Weights of a small mixture-of-experts language model, trained from scratch on English Wikipedia: 167M parameters.
Below are experts of layer 9 (counted from 0) of a mixture-of-experts language model. Rows are named router (the router's row for the expert), gate (a neuron's input weights, with its number), up (a neuron's input weights, with its number) and show model dimensions 256-287. Each number is 200 + 40 x the weight over its row's rms, rounded and kept within 0 to 999.
After each expert's rows: a language model's description of what the expert responds to. This comes from a sample of Wikipedia text that the model never trained on.

# expert 59
router,166,191,282,197,186,183,182,242,219,141,242,248,261,240,199,194,192,265,200,162,190,184,167,236,218,239,163,194,149,255,169,194
gate0,155,239,183,231,193,171,257,264,236,183,175,184,181,226,243,177,183,225,202,137,209,255,164,185,188,194,193,225,128,242,133,210
up0,139,214,188,266,232,207,284,185,174,185,212,178,250,221,135,131,233,129,226,304,179,208,151,148,203,214,173,191,137,208,200,232
gate1,255,250,240,108,192,162,175,227,155,196,269,179,236,186,237,153,157,250,194,226,224,250,169,127,242,200,146,205,208,201,146,229
up1,212,254,296,180,222,143,241,237,145,194,264,201,233,201,206,157,172,226,209,268,242,185,197,152,228,164,202,227,200,187,212,207
gate2,130,215,230,134,156,249,163,176,154,188,155,237,134,225,178,208,206,203,150,205,184,258,229,154,207,218,232,206,173,226,230,185
up2,212,174,231,208,221,236,235,178,197,236,143,249,229,288,201,245,134,161,184,273,181,255,221,129,193,177,211,202,224,273,202,212
gate3,220,249,242,245,227,297,192,163,227,281,161,268,140,244,212,214,183,124,297,302,207,264,172,227,269,215,130,129,202,208,212,112
up3,174,210,207,253,185,224,226,299,234,210,203,217,247,228,158,195,149,236,115,199,167,215,218,183,141,265,166,224,210,234,207,212
gate4,173,215,253,175,202,206,213,170,222,191,177,187,215,218,143,167,210,222,211,154,182,138,141,201,184,256,214,185,206,182,227,220
up4,146,168,165,181,211,189,230,252,304,172,160,118,303,224,219,236,164,244,250,209,210,166,194,157,224,212,283,140,186,224,252,143
gate5,234,220,233,146,256,240,239,159,209,154,216,190,176,190,265,190,145,249,209,216,201,170,202,185,108,274,177,158,228,267,186,176
up5,175,242,186,172,200,183,163,199,132,237,257,220,144,226,180,196,238,187,172,129,197,247,217,137,262,181,154,207,221,171,223,174
gate6,207,138,280,237,200,200,189,182,112,234,243,270,177,174,174,214,141,211,189,155,192,220,166,212,247,205,228,206,198,247,181,211
up6,210,188,196,177,272,190,193,128,247,255,134,98,209,166,251,136,220,178,176,261,161,216,141,183,217,156,241,203,174,148,202,148
What it handles: Geography and landforms. Landform, waterway and direction words in geographic or route descriptions, such as river, ridge, moraine, outcrops, north, and highway "travels".

# expert 16
router,159,288,213,188,91,207,124,243,209,179,211,274,167,256,209,184,190,234,255,155,211,213,117,215,187,249,149,209,163,199,157,215
gate0,153,197,265,255,160,196,217,198,208,231,165,205,166,176,240,178,179,258,238,162,199,238,211,143,155,180,280,260,233,250,156,221
up0,253,219,233,212,184,270,233,137,200,190,219,166,201,229,202,209,154,119,164,149,154,200,192,226,191,259,137,178,146,201,245,128
gate1,213,166,264,210,167,166,148,189,257,212,210,227,205,163,241,146,249,227,164,265,125,211,226,207,260,259,225,172,209,207,169,136
up1,167,163,162,230,193,242,234,229,179,186,172,218,213,199,155,288,160,189,217,199,181,248,167,219,164,273,180,163,205,108,150,171
gate2,254,194,234,189,206,228,224,236,222,231,170,155,216,187,190,121,227,174,273,229,224,213,187,259,150,147,208,210,194,173,184,166
up2,229,246,244,312,132,89,244,168,211,175,272,261,157,153,230,300,156,235,158,229,121,141,222,183,152,245,165,194,161,257,159,168
gate3,199,195,223,180,157,240,212,171,181,159,204,206,238,229,171,204,266,175,203,161,176,137,177,216,161,134,202,233,186,245,199,172
up3,100,275,216,183,228,281,233,172,178,243,159,240,232,232,173,249,171,250,199,142,189,257,154,167,270,189,254,202,191,173,213,193
gate4,183,214,196,229,214,150,174,161,165,198,214,241,197,198,174,209,205,178,202,290,204,248,172,228,151,265,221,168,217,201,211,183
up4,248,162,241,185,204,169,205,249,207,235,199,263,154,138,156,231,225,140,232,170,213,161,183,197,219,177,155,209,158,212,154,145
gate5,188,204,250,221,188,202,275,146,246,155,219,251,235,195,258,174,165,223,162,176,169,219,185,190,201,216,158,201,201,168,228,237
up5,188,187,220,238,166,181,196,167,144,152,189,204,251,182,142,230,219,208,277,184,214,205,229,205,233,192,199,212,185,214,196,286
gate6,131,224,193,227,207,205,232,198,189,195,194,182,154,178,133,241,157,263,261,174,190,212,201,228,182,231,288,187,98,189,211,192
up6,232,231,164,255,203,177,243,186,260,141,172,158,180,230,181,188,194,211,227,153,148,226,212,257,212,251,205,122,229,231,172,270
What it handles: Table headers and list fields. Table header cells and infobox or list field labels, such as Title | Role, Ship | State, Coordinates:, (born, as in cast lists.

# expert 31
router,220,270,258,173,171,260,155,196,228,199,232,230,221,194,171,153,213,292,268,174,159,213,202,252,227,206,120,257,135,249,201,179
gate0,168,206,226,180,211,201,107,164,236,199,165,206,239,202,214,232,157,147,174,159,179,220,175,267,286,191,260,249,222,194,254,207
up0,238,169,236,204,171,248,136,186,221,145,211,166,255,236,165,192,225,160,224,196,161,206,198,272,251,218,146,248,212,189,295,189
gate1,218,170,171,316,226,242,131,220,217,196,208,210,195,207,163,196,170,167,127,227,162,204,238,214,169,153,127,189,180,184,148,247
up1,191,148,199,205,96,189,235,195,201,194,150,190,158,234,249,184,218,167,222,174,216,207,202,182,229,295,256,175,183,241,171,194
gate2,167,166,95,170,167,243,163,217,173,117,181,153,201,289,206,168,190,169,199,157,184,161,171,230,225,146,172,205,170,217,187,187
up2,181,223,248,201,157,280,210,197,241,284,196,221,170,210,219,223,224,223,177,157,231,205,171,96,255,261,244,195,195,208,208,223
gate3,221,225,172,204,128,234,194,199,199,186,226,216,200,162,177,198,213,161,243,224,185,205,302,135,174,190,162,182,161,193,198,221
up3,203,154,214,237,159,221,211,230,197,157,191,159,216,124,166,145,249,147,159,213,232,225,289,139,182,174,130,187,199,217,244,231
gate4,163,254,256,258,180,212,257,181,140,169,227,197,222,146,213,146,171,188,199,202,149,197,209,210,197,248,180,189,231,217,244,147
up4,198,181,207,283,195,225,203,189,210,116,149,264,235,160,214,214,192,174,201,177,208,226,192,216,170,225,236,222,209,232,225,230
gate5,153,203,251,167,190,216,212,177,205,170,224,169,119,182,186,223,221,191,275,180,144,130,152,142,128,170,226,261,163,232,127,258
up5,177,169,229,174,201,178,194,144,231,192,220,211,190,166,204,202,182,240,274,148,236,197,164,180,208,206,170,261,189,198,173,233
gate6,175,240,232,149,154,156,197,253,245,168,210,283,179,227,197,263,171,264,133,137,197,219,223,201,233,194,182,240,235,199,141,148
up6,197,225,191,186,266,232,190,199,198,205,239,191,225,136,133,222,155,229,195,276,207,220,208,167,191,222,161,212,141,237,194,210
What it handles: Location phrases. Place phrases and compass directions ending a clause, such as in Brazil, in London, to the north, southeast, and years after in.

# expert 4
router,205,238,230,188,219,218,180,200,253,185,237,233,212,212,160,154,239,195,247,157,150,207,218,324,255,229,165,189,189,246,197,131
gate0,224,180,101,114,252,242,135,180,245,268,204,217,196,241,232,196,337,232,127,155,220,193,174,239,170,256,188,209,199,113,152,180
up0,184,233,188,299,176,224,241,246,209,159,187,187,229,259,190,204,116,205,223,215,168,246,180,149,170,147,250,138,207,227,162,222
gate1,199,267,219,239,215,160,270,200,225,180,189,164,253,206,172,182,274,226,221,124,119,192,194,173,160,224,198,175,177,242,215,227
up1,181,221,190,189,222,255,183,196,270,213,160,196,234,215,277,219,173,238,171,247,246,147,245,172,151,216,326,188,197,148,151,179
gate2,138,217,207,154,193,275,175,221,179,256,173,235,235,180,229,204,200,196,207,209,206,157,277,246,186,225,190,147,174,246,147,225
up2,158,173,192,157,187,196,208,172,136,242,249,183,224,257,176,218,120,184,203,221,217,229,266,185,128,126,153,193,211,241,170,198
gate3,231,223,243,267,200,246,190,126,281,175,215,232,195,188,222,230,227,190,179,190,139,167,169,155,243,191,242,140,111,248,268,191
up3,208,213,304,251,203,227,184,213,247,225,225,173,180,169,132,181,241,213,194,197,240,220,255,168,120,150,175,204,231,194,168,185
gate4,219,223,219,135,231,231,228,227,130,209,234,252,188,143,191,159,164,252,210,197,200,170,207,185,155,201,242,256,158,175,185,242
up4,162,216,159,235,140,178,148,159,224,267,183,145,198,161,209,242,216,228,137,165,248,258,153,227,203,241,192,158,222,228,213,123
gate5,165,217,188,165,212,194,236,188,305,189,264,212,195,241,230,296,255,175,231,197,202,191,223,282,249,141,273,186,184,200,212,192
up5,268,199,194,218,212,233,186,193,177,189,190,172,262,201,107,176,151,166,159,181,286,173,249,149,109,249,123,219,179,205,204,288
gate6,217,219,157,280,179,187,123,202,186,202,164,187,197,157,168,232,179,191,215,169,237,301,254,171,196,188,249,212,190,233,187,225
up6,255,118,283,157,190,110,260,194,163,296,237,255,248,215,223,70,245,231,153,193,150,171,173,215,230,197,182,199,182,138,231,201
What it handles: Aircraft and technical terms. Word pieces and hyphen or slash fragments in technical or aviation text, such as aircrew, fuselage, cargo, steam, pantograph.

# expert 49
router,147,221,236,167,171,239,171,221,235,193,222,212,213,194,167,149,224,232,285,168,180,211,165,235,198,145,158,235,177,304,135,147
gate0,165,261,220,131,184,212,208,194,186,226,227,252,133,241,217,215,252,185,187,235,226,278,215,169,204,143,227,144,216,190,196,126
up0,170,213,169,142,192,238,227,211,165,266,219,264,172,172,181,229,192,214,253,223,213,223,210,169,245,182,145,163,221,232,208,182
gate1,150,187,237,209,229,205,187,235,176,117,150,126,187,209,169,214,180,193,168,220,199,154,231,208,197,181,217,177,206,180,155,175
up1,233,232,181,270,196,191,164,266,186,230,149,201,131,193,166,182,224,162,230,233,179,185,207,185,166,166,230,141,237,201,256,174
gate2,208,225,248,171,185,198,146,218,262,183,192,225,165,172,188,116,173,188,295,253,114,232,184,157,261,193,190,166,170,168,122,163
up2,232,135,197,250,200,259,180,208,239,218,205,184,177,231,194,164,158,201,153,221,160,218,255,226,209,114,231,169,186,175,215,203
gate3,113,252,174,132,182,158,200,235,136,218,181,158,205,169,211,215,245,88,265,226,121,205,241,224,186,137,203,189,239,243,192,213
up3,167,197,141,186,164,162,230,169,114,219,155,210,207,210,279,232,246,193,207,201,156,112,191,309,191,150,289,166,264,162,201,245
gate4,101,143,210,240,210,249,204,180,240,239,252,213,212,210,227,182,198,189,226,221,272,150,219,243,230,181,272,182,162,242,247,118
up4,299,237,205,222,174,205,182,298,195,156,196,165,143,187,208,206,203,281,242,196,189,231,177,207,190,176,162,166,237,158,227,203
gate5,214,230,167,188,280,127,163,240,166,146,273,194,179,190,289,201,208,230,282,179,199,265,207,208,158,240,199,193,182,236,188,303
up5,242,230,172,198,117,221,160,155,187,185,251,131,245,215,191,146,215,135,173,182,178,220,217,194,172,222,213,238,173,192,164,180
gate6,173,289,183,222,210,141,204,180,221,171,207,228,270,208,168,209,251,273,217,210,181,214,222,181,171,279,232,250,174,285,212,174
up6,215,161,150,164,218,191,235,214,158,183,270,163,173,203,239,220,255,165,230,232,195,263,200,229,204,205,208,184,170,210,217,215
What it handles: Personal life details. Biography and plot words about family, jobs and upbringing, such as family, grew up, worked as an attorney, Occupation:.

# expert 24
router,201,205,226,149,184,212,159,235,267,200,172,201,249,201,170,187,253,256,267,211,188,236,213,214,217,208,182,272,142,237,154,174
gate0,247,261,190,162,177,158,160,222,180,159,221,174,197,184,218,165,226,242,165,239,192,146,179,212,170,125,200,218,283,220,143,228
up0,244,238,282,171,191,193,223,214,188,199,183,168,208,215,176,177,205,172,248,204,185,177,174,231,162,196,225,227,223,143,172,250
gate1,153,194,197,186,199,221,80,224,215,215,170,250,154,251,139,229,209,242,233,199,186,264,221,197,208,243,184,214,200,186,221,122
up1,175,207,248,256,198,181,226,172,119,238,203,208,289,189,169,181,228,175,201,237,211,230,173,114,209,226,260,154,272,130,219,214
gate2,230,224,225,93,223,222,191,197,252,149,207,252,146,157,199,140,192,197,241,208,192,158,164,140,232,173,166,293,167,183,254,199
up2,229,225,114,227,113,193,211,242,186,224,138,254,210,185,189,196,199,131,160,189,169,221,195,239,184,280,167,281,191,218,246,231
gate3,197,181,266,170,244,147,175,233,207,229,201,230,205,189,187,141,179,190,157,196,215,143,208,192,273,288,209,234,189,236,148,202
up3,225,206,105,180,141,200,184,179,185,196,166,196,241,221,152,208,201,279,240,182,119,185,260,227,144,212,262,199,100,201,220,228
gate4,220,200,179,161,189,223,216,253,168,191,198,196,235,225,240,268,202,237,224,215,187,147,213,222,116,140,189,283,196,230,205,218
up4,163,223,178,181,201,209,163,269,204,234,147,260,222,198,139,232,196,242,171,224,178,205,167,208,162,208,201,245,220,227,235,194
gate5,176,231,237,186,179,121,211,209,196,190,228,188,166,215,201,161,239,208,218,167,223,203,186,115,238,183,194,206,231,222,106,141
up5,197,159,203,230,167,203,184,224,207,267,223,209,197,218,171,180,140,158,260,189,174,192,233,249,208,192,226,137,194,208,238,229
gate6,227,233,203,133,207,201,249,212,219,206,137,255,161,234,168,178,141,237,242,195,128,170,204,209,202,233,125,224,82,229,124,200
up6,140,229,185,253,190,202,195,164,181,166,239,227,262,158,124,162,275,235,168,203,225,194,233,161,220,183,274,161,244,195,214,151
What it handles: Table row breaks. Line breaks and pipe separators that end or start rows in wiki tables of league results, elections and rosters.

# expert 40
router,177,238,246,170,161,167,222,189,240,221,220,217,223,235,216,198,233,277,268,181,201,213,204,220,222,228,173,233,89,213,221,203
gate0,147,240,165,250,191,183,214,178,286,206,197,174,209,155,184,244,218,226,207,199,189,141,182,222,124,185,262,222,159,178,198,152
up0,148,175,172,193,166,210,261,202,204,167,234,251,253,262,179,152,169,178,290,190,214,120,180,207,182,188,236,270,141,266,191,256
gate1,178,205,196,128,132,225,215,172,210,128,226,211,177,150,209,198,171,201,194,243,215,198,171,110,222,258,164,245,134,195,183,220
up1,229,247,213,214,230,208,193,220,190,135,199,208,173,215,289,233,221,225,259,218,236,231,144,243,190,177,261,213,226,177,194,239
gate2,122,235,201,183,210,173,182,234,188,201,158,199,177,190,257,246,232,278,200,161,99,124,214,207,215,231,191,150,248,181,211,246
up2,151,198,185,127,219,222,216,156,227,259,130,236,229,256,202,248,210,284,231,202,161,241,230,179,206,233,178,163,172,158,206,210
gate3,202,161,182,156,100,209,137,221,177,159,197,132,283,268,191,158,139,133,238,254,178,226,162,166,220,249,229,200,309,227,211,232
up3,231,175,186,158,189,169,186,224,211,194,199,209,249,128,164,185,192,141,171,191,238,191,163,180,205,149,162,165,136,179,183,194
gate4,187,180,210,169,167,227,133,185,171,220,229,175,153,140,232,188,146,208,192,231,120,221,187,211,180,210,170,190,164,203,228,151
up4,212,247,133,130,248,171,210,169,228,236,174,211,121,247,179,210,160,196,202,195,200,210,199,198,174,251,186,110,136,169,222,171
gate5,277,208,189,225,243,194,207,196,205,158,220,193,154,232,152,186,198,165,216,179,218,246,220,283,263,275,194,262,185,236,185,145
up5,134,232,187,197,191,132,225,194,221,233,177,270,176,209,156,211,237,175,212,268,220,221,214,272,169,208,214,255,261,109,282,197
gate6,208,230,215,155,196,181,212,221,301,238,265,196,179,197,191,268,163,217,143,188,177,175,194,247,183,245,195,196,126,223,207,161
up6,157,161,188,151,265,225,184,191,235,213,160,237,197,222,197,242,230,162,246,206,145,235,162,216,230,118,254,247,152,140,265,220
What it handles: Consonant-cluster name pieces. Word pieces inside surnames and foreign words, often after k or ch, such as -kov, -worth, -mann, cantankerous, chamfered.

# expert 37
router,190,238,214,138,166,191,152,252,197,236,197,207,201,189,183,176,215,210,249,223,154,234,228,243,241,218,157,243,152,265,166,143
gate0,196,156,177,217,236,263,197,255,232,226,194,225,149,216,270,156,190,218,208,242,166,260,234,187,208,191,212,224,103,247,166,232
up0,209,251,235,169,195,235,161,223,185,234,199,243,162,204,222,163,210,272,291,218,185,193,186,224,155,181,241,213,206,215,209,211
gate1,197,288,164,134,192,244,160,174,180,279,234,151,167,298,216,257,206,200,155,195,218,224,194,279,179,159,198,186,146,250,180,184
up1,203,174,242,178,162,98,123,178,150,149,131,205,173,237,197,229,242,160,194,207,218,180,179,205,210,89,241,186,138,205,197,161
gate2,134,188,199,185,192,226,148,158,227,228,246,162,257,144,232,210,157,182,132,142,240,171,267,165,203,189,210,200,224,229,126,166
up2,219,211,183,172,115,219,159,167,178,194,224,250,172,176,154,207,168,250,155,227,235,249,231,198,238,118,256,149,150,208,184,124
gate3,223,204,222,122,236,224,262,181,95,247,233,210,164,196,126,204,216,110,188,260,170,221,208,210,189,211,156,181,195,207,199,185
up3,215,120,190,193,213,193,241,160,126,291,172,238,244,151,205,242,159,187,162,232,231,213,176,138,207,267,223,205,202,253,84,210
gate4,172,207,227,220,129,88,215,191,126,222,250,233,225,189,205,191,223,194,216,224,247,203,279,187,280,245,123,257,144,193,205,165
up4,218,246,181,242,195,270,121,236,306,112,176,238,163,212,167,155,250,231,201,204,183,228,83,191,161,192,306,173,248,190,190,212
gate5,112,277,247,107,172,155,215,193,106,212,179,179,211,209,156,180,168,152,133,235,224,216,167,258,186,112,224,194,192,189,146,93
up5,220,171,190,202,102,202,185,170,170,101,213,182,233,172,263,153,164,190,163,180,147,126,159,195,172,182,266,208,240,137,122,232
gate6,204,97,231,210,216,209,167,171,241,196,243,231,204,143,180,111,167,257,164,234,230,197,257,186,137,181,190,123,166,220,201,282
up6,179,179,169,248,173,216,229,212,180,202,191,195,194,181,126,219,170,189,173,219,243,208,285,207,249,191,175,196,229,168,193,141
What it handles: Ships, crews, arrests. Verbs and nouns in accounts of ships, troops and prisoners, such as crew, arrested, released from, removed from the, sent to.

# expert 33
router,152,258,258,178,145,255,191,216,203,174,217,268,265,183,182,192,196,218,258,196,193,177,243,245,235,187,187,255,108,268,169,144
gate0,206,197,151,243,153,164,228,188,206,201,177,194,247,204,136,173,175,204,146,95,249,200,201,156,210,166,166,193,172,218,206,220
up0,214,276,262,116,245,201,185,258,175,193,187,162,166,206,269,168,275,238,233,271,136,231,198,176,175,170,178,199,178,165,205,149
gate1,194,185,252,210,226,197,203,242,189,107,219,236,260,246,217,177,206,266,256,189,148,226,168,200,194,215,173,289,154,258,183,154
up1,194,178,169,233,225,186,229,214,256,185,125,295,224,213,180,192,211,140,212,169,248,112,267,217,221,160,204,179,212,147,234,157
gate2,209,155,182,220,172,180,169,237,195,228,257,195,145,230,146,242,172,144,256,160,149,249,211,188,238,148,168,207,197,197,206,169
up2,245,204,184,222,168,144,166,206,298,208,140,145,140,191,217,214,171,218,235,183,209,114,170,238,236,172,293,154,200,235,217,209
gate3,226,173,217,231,259,221,211,208,173,189,182,187,190,251,195,121,207,147,166,221,170,214,179,195,253,239,162,174,275,152,293,199
up3,233,180,221,221,250,288,228,229,220,216,127,239,261,243,135,132,170,153,221,269,176,208,199,103,248,86,201,223,219,204,214,215
gate4,214,252,243,236,270,149,225,220,222,225,207,187,237,137,189,187,251,213,180,182,144,221,145,230,239,172,164,261,236,188,258,136
up4,165,194,200,214,158,221,231,174,134,331,170,274,214,234,194,220,204,211,271,153,135,227,188,158,177,186,123,288,201,207,224,127
gate5,275,196,272,95,170,228,129,221,226,162,197,201,239,246,156,208,230,230,224,125,204,217,187,205,196,265,117,246,201,193,194,223
up5,229,188,142,234,132,180,181,186,202,196,244,172,220,212,195,264,203,202,182,242,229,129,256,197,193,218,262,233,207,205,263,163
gate6,114,143,208,205,176,161,212,191,194,174,238,206,230,156,228,198,195,158,140,206,147,239,264,155,238,190,156,208,198,270,196,223
up6,136,232,283,271,179,210,222,207,184,224,188,227,236,211,200,183,227,170,203,286,208,184,149,147,210,133,221,228,119,143,187,255
What it handles: Scores and table cells. Punctuation and numbers in sports and results tables, such as tennis player names right before set scores 6–4, and goal counts.

# expert 56
router,148,250,239,163,167,198,166,202,251,205,198,189,172,206,193,216,208,232,233,142,185,279,194,219,185,194,177,221,165,247,141,194
gate0,214,161,226,231,164,219,292,152,172,156,225,197,210,231,204,175,250,213,220,211,210,152,163,217,174,191,155,150,223,142,106,248
up0,235,229,160,279,198,182,230,234,122,174,228,171,198,223,212,211,251,165,249,205,199,242,270,174,269,216,223,254,147,201,243,142
gate1,182,126,241,184,221,236,175,235,159,181,254,232,204,177,197,109,145,243,215,252,180,224,168,152,190,160,157,257,179,228,180,205
up1,179,210,163,220,163,187,171,236,155,218,176,104,225,217,215,224,248,152,215,154,133,171,189,275,155,251,223,191,298,164,205,197
gate2,167,151,202,119,225,209,125,253,192,205,142,155,230,133,177,218,224,200,205,185,130,208,259,197,216,140,239,231,231,347,249,181
up2,249,286,144,328,188,133,178,216,167,133,262,208,247,236,231,153,209,134,145,188,145,124,130,269,184,190,157,203,223,135,132,208
gate3,208,185,203,200,180,236,175,189,242,264,165,143,155,226,205,249,193,215,176,196,198,189,201,172,166,134,204,217,138,210,209,173
up3,159,221,202,242,209,199,222,211,211,217,183,198,182,119,199,241,173,182,214,240,221,150,180,153,149,196,180,194,173,198,264,130
gate4,162,231,179,165,132,177,177,121,226,181,187,197,156,199,225,204,270,156,187,204,150,245,241,232,270,195,209,207,226,186,176,206
up4,213,197,198,173,294,226,156,215,200,236,179,209,219,159,196,249,129,186,206,174,215,156,167,154,148,176,176,199,228,190,213,192
gate5,247,151,214,263,163,185,145,218,136,128,218,195,250,170,208,221,196,184,200,205,284,165,169,267,223,171,140,258,224,241,226,184
up5,218,121,218,207,212,207,177,180,183,222,219,151,179,149,174,185,193,188,189,171,224,184,210,171,169,251,154,240,164,136,198,123
gate6,167,253,285,235,148,177,157,184,181,129,208,244,227,188,182,157,281,222,206,195,197,190,213,247,223,209,208,172,201,205,238,203
up6,229,172,134,147,187,228,220,293,182,238,217,139,177,252,249,210,181,163,195,176,194,151,213,222,224,229,191,229,131,170,206,172
What it handles: Section and table starts. Paragraph breaks before "==" section headings and the first header cells of tables, like "| Party", "| Year", "==See also==".

# expert 48
router,152,208,205,167,137,180,98,206,177,192,211,221,203,238,166,184,179,228,241,196,185,241,199,237,231,192,177,227,167,240,137,173
gate0,267,156,202,200,161,226,156,204,286,196,177,188,263,153,194,133,210,192,236,189,153,205,209,173,240,178,215,226,180,271,271,194
up0,268,223,223,148,174,143,139,173,266,203,265,250,188,217,239,213,192,188,204,172,205,222,195,209,278,177,200,152,166,214,193,175
gate1,173,264,246,199,165,194,222,209,202,218,190,209,240,193,151,234,233,218,240,229,232,238,214,190,197,212,234,260,135,208,164,170
up1,185,266,175,223,221,216,158,154,220,191,211,214,264,153,195,210,193,231,218,205,221,235,257,226,192,161,230,153,184,212,209,166
gate2,84,198,193,243,137,224,183,210,185,206,272,278,239,161,221,215,201,255,196,202,209,236,185,213,240,225,266,259,203,213,190,227
up2,292,147,259,201,166,256,158,246,227,260,207,162,245,292,171,160,238,152,216,232,166,239,181,192,141,187,160,191,243,143,152,200
gate3,204,225,202,178,264,273,257,236,210,212,198,180,147,117,192,188,204,225,136,155,259,235,129,218,163,184,153,119,176,181,209,185
up3,142,245,143,123,192,195,125,205,166,318,270,211,190,213,177,160,209,266,228,202,164,259,138,183,217,176,249,187,200,206,220,190
gate4,168,237,270,214,203,238,132,156,209,123,210,203,177,229,218,166,204,182,207,154,131,206,133,222,192,167,221,171,221,219,140,232
up4,264,135,199,199,178,175,219,219,227,203,237,134,270,223,215,192,227,211,140,218,255,236,159,115,216,232,167,186,111,192,184,218
gate5,207,221,205,203,170,221,183,212,158,204,199,188,166,181,205,190,176,158,288,221,202,216,282,106,202,180,184,205,222,197,144,153
up5,184,247,192,203,200,162,208,253,266,165,167,193,210,179,178,131,180,213,230,178,181,144,147,179,196,266,173,234,178,125,190,123
gate6,168,214,182,202,280,185,186,149,248,260,223,227,198,160,218,265,226,272,207,158,174,209,290,206,259,179,205,204,168,279,194,116
up6,203,202,252,224,248,257,155,182,170,248,220,208,153,245,130,235,229,241,296,156,163,155,266,298,228,214,220,153,170,166,189,186
What it handles: Biography lead dates. Birth and death dates, (born, (aged, and pronunciation brackets opening biography leads, such as (1936–2020, (born in 1979.

# expert 10
router,180,241,192,211,174,224,203,299,269,207,202,233,222,208,227,154,182,210,247,186,171,192,173,184,190,167,193,266,145,253,207,175
gate0,230,252,166,236,191,56,176,233,217,234,233,169,188,195,177,181,227,222,276,220,152,244,172,246,184,224,201,171,195,232,217,163
up0,234,239,160,250,194,189,208,242,185,270,243,140,271,279,228,183,185,169,174,186,173,175,206,210,208,120,197,178,230,189,242,258
gate1,191,249,226,221,156,202,236,211,205,208,221,149,214,268,203,226,225,228,213,221,161,213,196,143,287,180,273,219,209,129,151,196
up1,150,181,247,138,213,238,205,180,168,191,176,187,154,155,260,273,168,184,148,222,172,262,155,180,218,278,136,155,207,194,191,203
gate2,215,262,181,141,242,203,210,230,249,182,191,155,170,227,173,230,233,179,191,167,214,194,209,233,151,261,229,213,94,235,179,111
up2,166,177,175,221,186,210,196,173,245,199,180,215,158,257,213,174,212,294,180,184,244,201,202,206,195,201,168,212,153,142,242,206
gate3,227,242,217,131,158,149,166,220,241,239,185,257,218,228,191,192,256,210,227,180,248,219,185,190,152,181,233,177,236,224,171,251
up3,205,257,258,190,229,287,127,251,176,109,184,175,195,145,214,209,145,98,164,173,124,194,269,213,226,157,137,178,227,181,212,126
gate4,103,203,205,156,240,221,172,238,256,175,165,236,280,153,239,168,208,224,167,175,146,225,142,174,199,208,204,209,222,210,223,167
up4,192,169,191,243,194,193,209,205,234,240,198,233,190,151,210,232,293,184,161,209,265,128,229,195,212,181,257,147,250,192,220,210
gate5,91,167,179,176,164,246,184,126,234,193,238,174,263,246,138,120,198,147,267,180,209,236,180,227,206,113,223,161,192,314,171,200
up5,233,301,228,249,198,200,197,187,164,167,172,150,176,209,196,223,275,192,247,251,181,189,211,196,243,170,236,260,289,198,232,183
gate6,317,201,245,189,192,235,197,170,208,190,158,183,161,184,248,189,154,201,207,199,149,236,211,189,156,196,137,189,167,196,249,260
up6,136,189,202,190,279,202,179,246,194,205,183,235,245,235,210,187,181,222,190,166,223,174,236,196,188,165,258,229,189,207,217,138
What it handles: Mid-word pieces, demographics. Middle word pieces and table separators, common in census demographic tables and foreign names, such as forbidden, placebo, conveyor.

# expert 12
router,193,233,253,169,138,205,166,183,200,212,180,228,275,216,198,176,202,242,246,141,186,280,209,227,224,217,166,246,155,194,205,224
gate0,276,207,205,134,236,263,195,141,178,219,202,206,211,129,210,165,219,243,208,263,192,163,238,187,187,174,208,228,213,246,244,212
up0,220,228,208,198,252,253,201,181,209,172,260,279,155,155,236,181,226,214,156,221,160,165,166,221,217,220,237,237,217,265,189,189
gate1,188,167,216,231,204,182,300,179,258,204,162,170,169,195,253,239,128,192,188,208,157,112,284,200,174,181,239,201,174,183,133,135
up1,223,164,159,244,167,169,202,172,199,178,162,116,204,168,237,250,181,146,173,156,248,193,215,186,136,199,218,168,156,199,145,178
gate2,146,166,125,272,195,139,202,276,255,219,296,214,179,183,208,241,191,256,162,246,233,200,183,200,252,212,251,157,238,156,150,160
up2,218,259,171,120,192,216,202,198,195,178,249,179,166,197,154,176,180,165,256,189,167,275,212,245,237,283,193,190,180,218,151,174
gate3,213,200,248,153,260,246,141,241,197,152,214,105,182,156,208,220,170,196,241,151,166,200,259,176,131,187,135,183,182,213,164,185
up3,244,206,155,170,104,271,188,128,189,193,163,272,227,212,231,155,220,220,257,226,185,211,142,188,260,172,303,240,160,241,255,202
gate4,225,190,132,184,115,188,121,145,207,201,191,214,184,128,233,199,161,159,179,259,187,217,290,185,243,163,231,267,195,228,215,242
up4,220,237,199,202,154,200,177,214,180,138,197,234,163,231,264,192,194,226,174,199,180,198,215,253,214,174,187,160,215,206,183,158
gate5,207,230,228,173,281,171,168,163,305,188,228,236,194,167,143,118,238,212,235,177,256,206,189,173,218,275,233,158,214,206,124,144
up5,149,156,193,220,194,150,250,270,165,194,220,183,220,239,154,180,198,201,177,193,120,229,149,106,217,249,147,227,249,171,196,160
gate6,233,154,217,173,251,219,187,312,230,196,179,308,230,191,224,103,150,154,172,191,222,175,257,156,142,230,219,238,197,204,190,234
up6,221,175,231,263,184,239,213,88,215,159,288,148,190,194,201,227,206,238,206,225,212,274,223,91,223,170,184,237,171,241,224,139
What it handles: Inside parentheses. Tokens just after an opening parenthesis, mostly years and numbers or first words, such as (2015, (UR 1281, (now, (F.